config.yaml
experts_per_token: 8
d_expert: 48
moe_layers: [0, 1, 2, 3, 4, 5, 6, 7, 8, 9, 10, 11]
normalize_top_k: true
balance_bias: false
norm_eps: 1e-05
positions: "learned"
lr: 0.00926
lr_mult_down: 1.5
lr_head: 0.00999
schedule: "wsd"
doc_mask: true
z_loss: 1e-05
Below are experts of layer 5 (counted from 0) of a mixture-of-experts language model. Rows are named router (the router's row for the expert) and show model dimensions 192-255. Each number is 200 + 30 x the weight over its row's rms, rounded and kept within 0 to 999.
After each expert's rows: a language model's description of what the expert responds to. This comes from a sample of Wikipedia text that the model never trained on.

# expert 22
router,234,219,236,229,166,251,206,193,212,216,225,215,195,187,228,217,217,198,151,222,208,220,234,194,146,184,182,253,168,196,193,152,230,190,213,189,216,249,172,212,214,196,231,208,185,189,230,173,174,232,223,202,173,147,206,212,242,200,168,273,228,253,180,166
Nouns that introduce a name, term or work title, such as term, word, album, film, called, plus as and quotes.

# expert 27
router,244,250,153,216,197,152,213,210,228,151,261,229,163,172,140,235,239,133,177,213,165,223,222,189,180,156,173,208,156,252,197,185,166,219,172,164,209,181,207,190,204,167,198,196,221,240,225,226,220,203,182,165,157,205,238,179,250,186,188,232,173,257,213,221
Short labels, ordinal suffixes and units in infoboxes, specs and tables: nd, rd, th, cm, mm, Candidate, List, Pos, 3D.

# expert 7
router,226,177,241,172,198,186,224,258,147,180,237,189,184,197,180,175,222,170,175,248,182,258,247,204,167,143,174,213,181,246,226,205,170,190,232,199,217,201,232,197,220,197,197,195,223,188,192,198,193,203,224,231,212,231,226,182,184,180,196,189,198,190,212,240
Mid-word fragments of transliterated Indian and other non-English names and words, plus non-Latin script bytes, e.g. Muk-h-tar, Raj-ag-opal, Meh-boob.

# expert 6
router,199,190,214,215,169,185,220,229,159,145,244,205,186,175,204,229,229,170,173,200,218,197,228,185,208,141,164,182,172,212,217,187,176,227,214,185,254,225,216,181,192,176,202,218,238,208,219,201,182,190,208,168,186,235,227,164,209,203,209,213,221,224,178,227
Last piece of a split foreign or rare word, mostly names, ending in a space, e.g. Impre-za, Españ-ola, hung-er.

# expert 52
router,219,185,199,176,215,216,212,226,160,189,166,232,204,143,226,254,221,167,166,220,186,179,167,189,149,173,159,265,209,194,225,196,236,228,209,160,213,262,231,202,195,147,182,181,197,190,188,171,162,175,242,161,162,193,204,175,227,196,193,240,215,190,232,215
Job, rank and role nouns in biographies and awards: director, member, coach, President, Supporting Actor, headmaster.

# expert 51
router,225,199,210,262,203,217,184,227,162,184,184,221,249,196,172,205,248,147,166,195,192,204,199,210,148,161,188,218,174,254,265,126,234,200,153,163,253,265,205,243,186,178,206,233,233,200,214,218,244,218,248,215,170,179,190,166,235,204,165,211,205,206,186,182
Numbers and pipe or semicolon separators inside sports stats tables (apps, goals, W/L, points), e.g. 1 | 0 | 3, 39; 10.

# expert 30
router,260,204,234,213,198,200,184,234,224,179,255,203,202,188,185,205,238,223,183,195,184,239,182,202,137,104,178,210,212,207,227,171,198,238,229,208,212,182,246,243,217,220,199,193,188,198,185,249,229,259,234,189,156,206,237,222,214,231,167,210,174,209,177,226
Opening pieces of foreign surnames, place names and Latin species epithets, e.g. Sch, Mc, Z, and al in et al.

# expert 18
router,178,221,198,207,185,183,251,207,190,181,218,223,163,156,212,250,231,125,154,224,184,226,216,201,190,174,127,199,194,148,243,169,234,217,226,185,269,232,240,181,213,202,247,202,232,237,204,220,205,204,195,163,191,199,225,200,246,117,224,194,200,269,198,230
Abstract head nouns after the, a or his and before of, for or and, e.g. need, effect, victory, development.

# expert 26
router,193,208,220,196,185,196,197,199,141,207,190,226,166,165,175,257,234,182,171,193,219,210,150,227,181,228,178,222,230,204,241,181,225,235,202,180,234,161,190,180,223,189,185,197,200,220,230,220,162,227,192,187,179,169,273,220,221,167,195,208,158,228,211,217
Determiners and possessives right after of, for, to or through in prose, such as the, each, his, their, those.

# expert 39
router,241,197,184,182,203,201,162,224,188,200,219,246,159,184,131,258,224,157,170,226,174,224,159,141,182,165,155,246,183,191,248,154,224,218,205,205,225,205,238,194,281,194,204,182,194,183,204,242,186,213,211,196,161,172,228,228,209,194,193,212,186,245,203,203
Capital letters or opening fragments beginning proper names, mostly surnames and places, such as N, Pf, Stra, Pe, Sop, Sh.

# expert 59
router,237,181,216,188,179,277,184,207,191,216,222,228,147,146,184,236,225,190,160,260,142,220,149,170,207,162,160,244,180,171,225,170,163,224,165,167,259,233,177,239,213,192,165,195,245,206,238,213,167,187,201,162,147,244,245,180,221,170,212,196,205,219,191,233
Given names opening a person's full name, like John, William, Michael, Richard, often after commas, pipes or dashes, plus He.

# expert 0
router,225,212,153,196,204,221,186,229,162,170,209,187,202,184,190,216,245,169,152,225,218,175,183,216,167,146,127,214,144,191,198,167,180,194,147,198,207,191,169,197,174,161,167,179,263,212,194,225,240,189,186,139,125,173,222,158,255,194,242,202,152,262,180,213
Dashes, colons, parentheses, pipes and year prefixes in infoboxes, lists and tables, e.g. Position:, Playing career -, (2009).

# expert 41
router,223,187,232,260,224,158,171,213,182,199,183,221,162,175,162,243,215,145,139,216,229,196,179,200,172,176,179,181,199,181,236,183,207,204,232,196,226,181,191,188,215,177,214,205,225,175,204,241,230,200,225,198,178,194,209,180,211,117,177,193,214,261,194,222
Country and region names (New South Wales, York, Texas), subject pronouns he and she, and line breaks ending list items.

# expert 60
router,230,212,175,167,184,211,214,189,165,200,243,264,190,179,201,240,250,189,127,242,210,232,213,228,151,136,167,219,169,151,142,187,217,207,214,215,255,152,247,172,217,181,220,238,258,202,229,216,237,207,211,223,210,191,168,197,212,218,153,245,179,239,235,199
Apostrophes of possessive 's after nouns such as company's or India's, and prepositions in, of, at, on, during.

# expert 14
router,189,237,234,211,225,229,209,248,153,194,201,211,207,170,223,209,198,125,177,245,233,208,172,185,178,209,146,212,189,216,190,190,262,226,171,196,207,221,180,183,236,230,200,177,190,179,198,254,176,179,195,185,186,202,207,208,213,183,143,187,142,232,146,181
Articles and nouns in sports or action narration after in, a or at, such as touchdown, debut, a tie, the abdomen.

# expert 24
router,227,257,195,187,236,155,217,213,162,183,204,231,214,172,172,193,208,211,171,214,196,175,191,158,188,168,199,216,167,140,222,151,177,231,227,190,213,160,215,169,241,170,198,210,214,191,151,206,206,213,191,195,227,180,182,216,205,141,178,207,205,251,198,198
Periods and closing quotes ending sentences before a line break, plus World in World War I and II, and table pipes.

# expert 57
router,264,222,177,176,221,180,211,195,189,185,219,205,195,168,178,260,219,137,202,221,175,201,152,173,172,132,169,227,219,185,228,157,240,189,226,197,258,200,263,239,298,207,210,200,183,224,236,215,173,215,242,229,195,188,257,230,204,194,167,255,180,225,187,208
First pieces of multi-token words, often prefixes or opening syllables: dis, sub, anti, trans, comp, oc, exp, dem.

# expert 16
router,198,215,180,221,204,206,193,224,167,181,245,258,150,148,177,257,272,153,184,224,201,194,182,207,213,180,163,212,157,226,264,179,224,197,209,216,243,197,180,201,240,201,188,219,202,192,195,206,163,202,218,183,162,161,231,177,220,169,199,187,212,213,208,193
Conjunctions, relative words and subject pronouns joining clauses, especially after commas: and, or (whether or not), that, which, he.

# expert 2
router,238,218,232,216,174,198,230,206,175,180,212,188,208,145,228,208,237,222,173,192,156,237,205,164,143,133,168,208,162,204,211,201,167,207,194,253,230,201,239,209,230,180,175,237,245,258,209,245,196,203,229,174,184,224,212,163,226,167,180,199,222,209,172,197
Inner or final pieces of rare names and long technical words, such as Wistr-on, Hilde-brand, Werkverze-ich-nis, lipopolysac-char-ide.

# expert 35
router,182,214,197,196,159,222,232,205,134,164,206,245,188,144,176,233,232,164,157,240,190,198,206,181,189,251,158,271,209,198,241,172,200,190,203,179,243,177,210,226,163,190,211,198,192,192,254,209,178,184,198,189,164,149,206,187,253,153,201,234,187,218,209,200
Determiners and possessive markers before nouns, like the, his, their, this, its, and the 's after names.

# expert 62
router,213,218,201,217,189,209,227,238,191,202,203,204,174,153,202,232,277,176,154,229,152,216,181,234,169,167,190,245,220,183,260,186,222,213,194,215,237,211,221,236,258,223,241,237,207,187,193,150,210,186,200,209,194,234,254,212,242,196,211,199,140,231,208,233
Abstract nouns ending section headings like popular culture, See also, History, plus and, commas and also in prose.

# expert 46
router,211,204,231,234,185,266,163,235,168,167,206,220,165,157,167,231,226,210,181,263,152,227,233,155,173,132,181,242,176,191,221,122,221,225,203,164,206,224,199,201,225,176,189,198,194,207,209,199,183,249,231,180,166,188,201,166,223,147,221,209,199,259,129,186
Periods, closing parentheses and quotes ending sentences, citations or list items, plus foreign-script byte pieces and some place names.

# expert 42
router,258,167,228,172,180,215,184,227,203,132,209,228,175,155,172,234,236,151,162,212,185,180,239,201,179,203,162,218,198,178,203,195,229,203,220,211,178,220,242,213,196,192,211,180,219,156,248,213,214,214,193,201,167,202,235,153,231,221,163,178,219,224,226,216
Hyphens in compounds like Austro-Hungarian and Jean-Alain, plus American, New, South, North, British before names.

# expert 19
router,258,214,235,232,207,188,216,247,187,195,200,204,152,136,186,226,232,165,192,287,228,185,172,202,176,134,166,257,164,213,179,179,174,248,182,183,176,172,251,201,219,197,232,182,234,205,227,210,226,182,194,183,158,201,253,202,259,201,159,205,180,224,227,170
Month names, year prefixes, day numbers and en dashes inside dates, sports scores and poll ranges, e.g. W 26–7, October 11, April 20–22.

# expert 9
router,224,171,175,186,199,218,177,223,180,196,188,208,152,187,165,219,216,180,187,194,148,225,179,169,172,171,174,226,154,205,194,150,201,231,211,187,246,179,291,222,308,195,236,204,204,169,244,229,198,170,234,209,146,225,223,202,248,217,155,205,146,268,191,174
First words or pieces of proper names for places, teams and organizations after "the"/"of": New, State, Marine, County Antrim.

# expert 55
router,259,190,212,216,199,239,173,241,153,174,265,194,190,162,196,228,235,209,166,191,193,228,180,210,178,181,187,239,212,213,198,201,198,261,239,181,244,220,208,217,264,175,203,202,194,223,179,227,201,195,249,191,178,243,218,206,225,217,154,191,185,219,190,226
Surnames or their opening capital letters right after a given name, e.g. Matt Hunt, David Geffen, Mike Henry, Smith, McCarty.

# expert 56
router,197,220,187,200,176,185,217,234,189,216,195,239,201,157,214,210,233,186,172,247,183,187,250,199,150,148,184,257,182,215,215,182,213,218,216,162,210,224,218,207,235,179,186,223,253,211,183,159,202,223,176,158,142,138,201,152,229,158,214,245,172,195,244,246
Pipes and markdown rule lines inside wiki tables, mostly in header rows like Year | Title | Role | Notes, plus years and ranks.

# expert 61
router,234,205,162,218,198,205,178,205,178,221,220,247,192,177,164,238,236,133,167,225,205,219,191,137,184,177,149,231,184,187,214,202,219,236,184,198,277,183,210,238,266,175,205,169,249,198,175,235,198,213,222,177,182,202,236,200,241,163,207,182,206,253,251,201
Subject pronouns and head nouns right after the or his, e.g. he, they, him, the band, his father, the River.

# expert 25
router,217,205,178,225,188,189,258,217,175,185,208,192,190,124,249,180,236,196,169,253,189,242,233,242,168,136,199,219,193,191,220,241,188,230,181,195,224,221,267,177,226,208,149,179,195,228,195,228,175,203,197,226,232,246,267,151,222,207,188,205,213,247,194,186
Final pieces of split words just before a comma, period, quote or line break, such as -t, -st, -ty, -es, e.g. guil-t, smalle-st.

# expert 38
router,236,168,231,244,208,183,178,235,160,160,228,224,163,164,211,210,207,223,153,198,174,194,202,202,169,188,180,216,187,192,211,191,180,247,152,218,223,209,250,231,216,188,154,199,244,167,247,217,157,176,167,220,188,218,204,153,227,209,157,227,174,225,170,223
Short letter clusters inside foreign or brand names, right after a capital, such as G-ah-anna, Gung-ah-lin, Game-Cub-e, š.

# expert 20
router,243,188,193,201,231,188,211,211,154,153,231,222,224,187,233,214,189,163,190,213,175,217,201,193,172,152,198,225,163,189,177,183,207,212,175,213,227,191,226,206,215,188,172,229,211,186,202,202,182,172,218,185,97,178,218,224,241,190,192,249,183,199,261,193
Year prefixes, at, and Hot 100 in album and single release and chart text: 201 in 2019, debuted at, Released, Label.

# expert 49
router,221,180,205,237,229,278,148,240,187,132,209,194,208,181,192,266,212,187,201,210,198,202,198,149,150,173,185,194,151,226,232,161,221,209,173,182,160,270,176,270,192,193,184,232,220,191,169,222,201,203,211,150,131,205,202,161,211,218,159,234,185,265,200,125
Pipes, numbers, dashes and short entries inside results and statistics tables, e.g. −7, 5:00, ±%, Nominated, Also animator.

# expert 31
router,224,153,209,221,192,208,242,251,154,182,198,197,173,177,208,239,229,176,167,247,223,194,193,185,173,178,134,217,177,181,243,136,225,224,199,212,209,187,187,241,264,206,211,253,231,192,192,239,208,161,236,234,179,181,207,177,234,150,141,178,204,247,226,188
Year prefixes like 199, 201 and time nouns such as years, months, week, period, often after in, the or numbers.

# expert 5
router,197,235,160,258,219,246,229,210,139,187,230,168,186,183,203,202,215,208,194,197,225,197,272,201,150,138,212,178,217,241,196,128,233,202,223,196,251,253,219,169,232,173,155,188,212,248,191,176,203,205,202,215,225,215,183,150,234,143,150,181,184,204,162,196
Periods and closing punctuation ending sentences, often followed by The, He or a blank line, e.g. ". ", "). ", "." ".

# expert 12
router,253,220,232,170,229,144,215,224,171,182,230,222,200,164,171,221,243,145,194,224,187,201,187,216,172,176,205,212,211,230,190,163,194,222,232,214,218,200,192,240,223,198,165,204,205,201,215,216,168,192,213,142,158,183,219,176,246,157,195,202,240,228,219,190
Articles, degree words and comparatives after as, is or was, e.g. as a result, as well as, much easier, very.

# expert 1
router,233,234,227,200,201,249,227,215,207,202,255,253,164,175,134,282,240,157,199,199,178,205,169,160,158,216,149,220,175,216,200,179,193,191,194,175,229,222,192,230,258,128,157,191,236,238,190,201,184,246,248,163,156,167,173,172,233,158,156,196,181,260,196,188
Articles, pronouns and determiners starting a clause or subject phrase, such as The, a, He, This, which, each, usually followed by a verb.

# expert 47
router,200,189,193,179,190,190,196,233,212,180,210,261,217,132,192,214,228,151,183,242,192,212,154,165,174,164,156,207,200,200,204,188,236,198,235,187,210,225,248,219,170,237,205,230,231,189,200,219,162,162,239,194,168,178,232,225,201,203,192,272,200,208,188,182
First pieces of split words, like pol, sp, car, fl, trans, plus hyphens inside compounds and Cup or Open.

# expert 28
router,209,191,167,196,165,239,210,172,161,209,190,218,190,201,193,186,238,156,161,185,178,219,196,174,162,167,173,248,209,198,202,170,186,181,190,142,172,218,227,236,241,179,185,160,206,195,192,193,176,206,221,177,158,196,215,169,242,176,186,204,209,232,204,229
Line-initial list dashes and heading marks in credits and election sections, plus political titles like President, Senator, National.

# expert 10
router,257,252,189,230,208,220,201,204,204,192,186,241,165,160,168,196,213,143,178,247,214,217,191,184,182,146,180,260,184,211,236,157,215,199,173,217,208,177,236,209,248,229,195,238,211,213,216,228,224,228,203,189,190,146,262,206,255,194,224,215,148,196,205,220
Word-start pieces and number digits split from longer words, plus pronoun objects and counts: y(olked), lock(out), him, two.

# expert 33
router,230,235,180,238,184,194,196,202,192,183,217,193,216,177,245,230,235,198,174,210,176,181,171,154,179,163,196,233,196,207,177,167,261,202,227,183,225,169,209,222,223,181,150,225,250,239,198,227,149,223,252,224,214,182,173,203,250,165,152,261,150,231,202,158
Auxiliaries and main verbs right after a subject noun or pronoun: was, is, were, had, been, became, would, led, goes.

# expert 34
router,239,224,193,207,172,183,189,198,211,179,230,248,194,170,186,229,212,145,184,224,227,220,153,197,187,188,164,206,206,172,239,167,223,193,208,185,243,205,253,188,261,218,256,211,235,166,200,218,189,207,206,144,178,178,248,225,238,157,216,252,166,237,194,202
Topic nouns and adjectives modifying a following noun in expository prose: military, music, water supply, financial difficulties, studio album.

# expert 63
router,302,248,203,184,231,187,211,188,220,156,161,252,213,124,208,196,218,148,148,242,192,227,217,151,156,120,182,228,196,202,179,174,180,203,161,203,215,195,243,241,241,203,201,191,215,219,232,240,191,221,223,160,192,179,235,195,200,210,223,213,213,223,153,182
Last pieces completing multi-token words, often suffixes like -ation, -tion, -ism, -ment, -ing, -ed, as in refrac-tion, airbr-ush.

# expert 21
router,210,200,198,242,186,213,172,221,186,168,215,220,180,151,184,242,261,163,183,213,158,176,200,219,199,158,164,266,136,235,239,190,212,237,237,220,253,187,212,221,197,176,218,253,196,184,198,171,166,192,202,150,192,224,236,187,228,172,213,189,134,218,218,185
Mostly "and" joining nouns or adjectives in lists, plus or, but, while, &, and commas before "and", as in state and local.

# expert 13
router,183,166,252,206,169,180,258,223,171,193,248,205,168,169,215,234,259,217,171,209,214,233,253,158,193,184,184,179,169,204,228,225,174,234,215,178,232,194,245,189,211,204,173,189,237,232,181,214,199,208,179,218,205,238,237,137,214,139,185,204,213,224,226,220
Word-ending pieces followed by a space, completing a split word, such as -ing, -es, -ed, -al, -tion, e.g. int-ends, explo-it.

# expert 50
router,204,210,259,211,238,176,225,218,179,173,214,221,242,134,191,188,251,180,182,263,142,206,237,158,203,133,152,240,200,228,206,175,202,225,160,157,182,167,173,262,230,176,163,213,251,195,203,223,169,264,231,137,151,145,266,179,241,180,186,223,245,201,186,152
Word pieces after an opening fragment, such as str-add-le, S-ugg-estion, and numbers starting list items or times like 1. or 3:27.

# expert 37
router,188,201,182,234,238,225,180,227,176,175,201,203,174,178,199,226,244,208,192,284,197,253,235,182,152,179,201,208,202,223,215,200,165,196,160,210,209,218,220,214,222,164,214,215,237,244,203,224,238,180,193,142,109,142,199,184,217,211,176,222,154,253,188,188
Field labels and cell starts in tables and infoboxes, such as Home team, Born, Coordinates, Votes, Height, and empty cells after a pipe.

# expert 43
router,228,245,204,173,193,227,228,288,186,188,233,239,218,175,205,222,243,201,161,258,196,263,197,205,131,118,171,222,148,191,175,211,152,228,183,186,236,228,216,159,219,159,167,161,216,214,192,224,199,249,218,188,191,248,187,204,238,208,194,219,159,227,194,191
Parentheses, born and dates closing a biography's opening line, plus Cyrillic and other non-Latin fragments, e.g. born) is, 1871) was, patronymic -на.

# expert 11
router,195,245,183,205,202,189,189,248,167,178,208,252,209,157,119,200,258,208,170,220,193,195,178,204,143,207,179,201,177,241,207,194,174,198,237,220,238,142,213,215,219,191,207,246,179,222,185,189,161,251,188,178,182,196,201,191,245,151,184,244,152,218,195,185
Prepositions and linking words opening a noun phrase, like into, of, to, from, by, against, mostly right before the or a.

# expert 3
router,221,168,156,225,192,170,209,244,173,228,206,182,199,206,170,215,208,122,180,201,165,197,183,178,184,123,181,211,152,206,200,156,226,211,176,219,252,146,208,164,239,185,225,187,248,262,177,224,201,175,206,188,131,171,218,189,216,161,158,183,173,267,200,209
Pipe separators and dashed header rows in wiki tables, especially after row labels, plus sentence-opening "There"/"there"; e.g. No. overall |.

# expert 53
router,247,217,190,215,168,226,206,237,195,192,242,170,162,223,227,162,210,198,182,175,209,216,217,206,133,184,190,223,185,175,211,165,193,166,164,217,191,178,243,245,188,131,178,172,218,156,219,239,243,227,280,225,198,213,222,152,234,159,195,216,164,271,145,165
Punctuation and digits in coordinates, unit conversions and infobox lines, like ( before km, sq, degree marks, decimals.

# expert 32
router,210,177,229,178,159,234,197,271,165,170,240,222,139,192,235,194,230,207,172,230,177,246,191,186,180,154,186,214,187,251,182,208,164,209,177,221,225,204,217,201,205,188,172,193,224,195,227,263,233,199,213,194,179,244,239,195,215,200,171,252,212,205,164,194
Final syllables of personal and place names after a capital start, such as Bar-ney, Mar-ston, Kad-una, -ley, -ina.

# expert 45
router,198,199,215,260,154,180,190,194,167,178,174,220,168,182,202,209,196,169,154,244,164,186,217,201,149,163,149,215,189,196,163,226,182,212,170,196,206,240,191,230,214,203,149,242,221,234,213,158,159,179,249,200,170,171,241,163,261,188,223,276,232,221,207,181
Heading and label words ending a line before a table or list, like Review scores, Personal information, Climate data, results, See also.

# expert 15
router,226,227,176,252,205,194,190,174,195,216,191,217,162,173,166,190,220,228,161,219,230,221,191,181,127,158,200,234,202,181,243,161,179,231,190,202,206,196,214,195,211,146,217,215,242,177,197,229,189,202,216,176,176,175,173,201,270,116,183,190,214,230,206,229
Commas, periods, quote-commas and parentheses ending a clause or phrase, plus linkers like including, although, but, such as.

# expert 40
router,194,221,216,219,177,263,200,269,177,160,219,186,211,183,195,175,240,195,199,206,212,242,170,194,177,161,112,238,171,217,179,207,187,219,164,176,226,190,182,234,219,189,156,196,233,189,156,200,221,176,229,192,166,198,239,212,230,172,151,248,184,233,206,177
Digits finishing years and dates in birth–death spans, tables and lists, plus month names and closing brackets: 188(9), February.

# expert 8
router,242,252,242,224,226,181,224,223,178,176,187,250,169,156,150,219,194,160,186,263,215,175,159,197,184,182,158,229,190,192,213,158,200,212,252,178,199,201,277,187,199,175,184,186,219,205,216,170,186,212,200,187,169,181,260,209,229,153,193,204,167,210,218,220
Numbers and number words giving amounts or dates, often after over, top or next, and table numbers: 90, twenty, three.

# expert 36
router,205,163,217,205,191,231,184,182,210,202,211,291,168,168,164,189,277,159,198,172,213,205,185,178,175,172,158,215,180,246,244,171,217,193,167,194,202,182,179,212,246,168,160,173,194,233,182,223,163,196,183,148,201,202,209,150,191,155,178,211,184,253,176,173
List-item dashes in infobox fields such as No. of episodes, plus function words like and, in, other, known, as.

# expert 58
router,203,240,206,227,190,183,176,245,172,200,228,224,166,165,128,204,241,171,163,210,165,215,215,176,187,182,190,201,175,207,187,160,177,231,220,177,184,206,217,192,233,189,204,227,219,210,191,218,222,205,232,208,177,240,168,205,216,217,226,179,105,234,182,188
Field names and symbols in bulleted infobox and statistic lines: • Water, Density, km, Website, Administrative centre, slashes.

# expert 17
router,200,236,171,228,166,201,219,206,190,190,237,194,197,166,241,198,211,192,161,192,230,181,206,199,122,147,187,193,214,181,184,234,230,214,210,192,260,224,231,188,250,162,202,233,226,204,188,204,209,241,269,195,176,227,213,197,267,170,111,230,161,227,227,199
Final head nouns of proper names for institutions, places and events, such as School, University, Party, Stadium, Cup, Institute.

# expert 44
router,223,199,167,249,260,221,166,250,210,210,197,196,166,167,204,249,261,220,190,234,232,246,180,211,131,165,167,180,158,164,231,188,148,177,194,193,170,209,213,195,199,128,210,203,206,233,212,180,242,188,247,125,129,204,195,195,231,200,181,257,129,230,198,201
Pipes, line breaks and semicolons closing table header rows and cells, plus sports and election headers like Votes, Pts, Result.

# expert 29
router,200,218,214,196,193,235,195,231,197,150,246,248,219,144,201,216,235,184,150,218,213,191,164,221,185,206,169,242,197,247,173,198,237,229,233,215,209,217,197,216,211,162,203,200,225,224,193,184,192,246,224,135,175,187,228,189,265,204,169,235,202,226,227,191
Main verbs and copulas in biographical and descriptive sentences, such as was, is, became, plays, played, often after he or who.

# expert 54
router,200,132,246,212,150,182,228,234,213,150,202,152,138,170,216,146,230,227,166,229,163,249,203,182,166,161,184,245,181,228,180,212,148,206,177,177,203,194,214,177,250,171,145,187,247,223,194,214,150,229,258,175,203,193,269,170,223,141,194,223,228,208,172,209
Short lowercase syllables inside longer words or names, e.g. ur in Resurget, ep in norepinephrine, ip in Saipan.

# expert 48
router,229,173,162,149,202,209,156,227,182,173,227,226,165,195,122,233,225,215,198,182,150,241,191,165,185,139,154,240,168,214,223,171,205,228,198,197,209,210,228,220,268,215,179,217,210,206,218,220,190,174,226,202,172,196,220,194,192,236,192,193,185,223,204,228
First capital letter or piece of proper names in results, tables and lists, e.g. R in Remo, Black in Blackpool.

# expert 23
router,195,228,219,218,200,223,240,248,187,189,181,243,230,188,251,182,217,200,161,217,173,173,255,180,158,142,151,197,133,223,166,197,220,205,198,164,229,216,229,223,192,185,144,208,217,224,187,243,194,219,222,231,153,155,191,168,210,163,169,276,216,246,124,194
Pipe separators at row starts and between cells in sports and statistics tables, plus list dashes and en dashes in filmographies.

# expert 4
router,215,255,216,221,219,207,199,161,184,177,271,232,195,159,182,248,242,162,187,199,180,192,181,177,170,207,180,196,210,213,187,148,229,183,180,190,218,184,182,227,244,152,202,156,216,168,246,209,162,184,207,211,183,159,240,214,212,165,176,208,194,211,183,194
Articles and possessive determiners opening a noun phrase, often after of, in, with: the, a, his, their, its.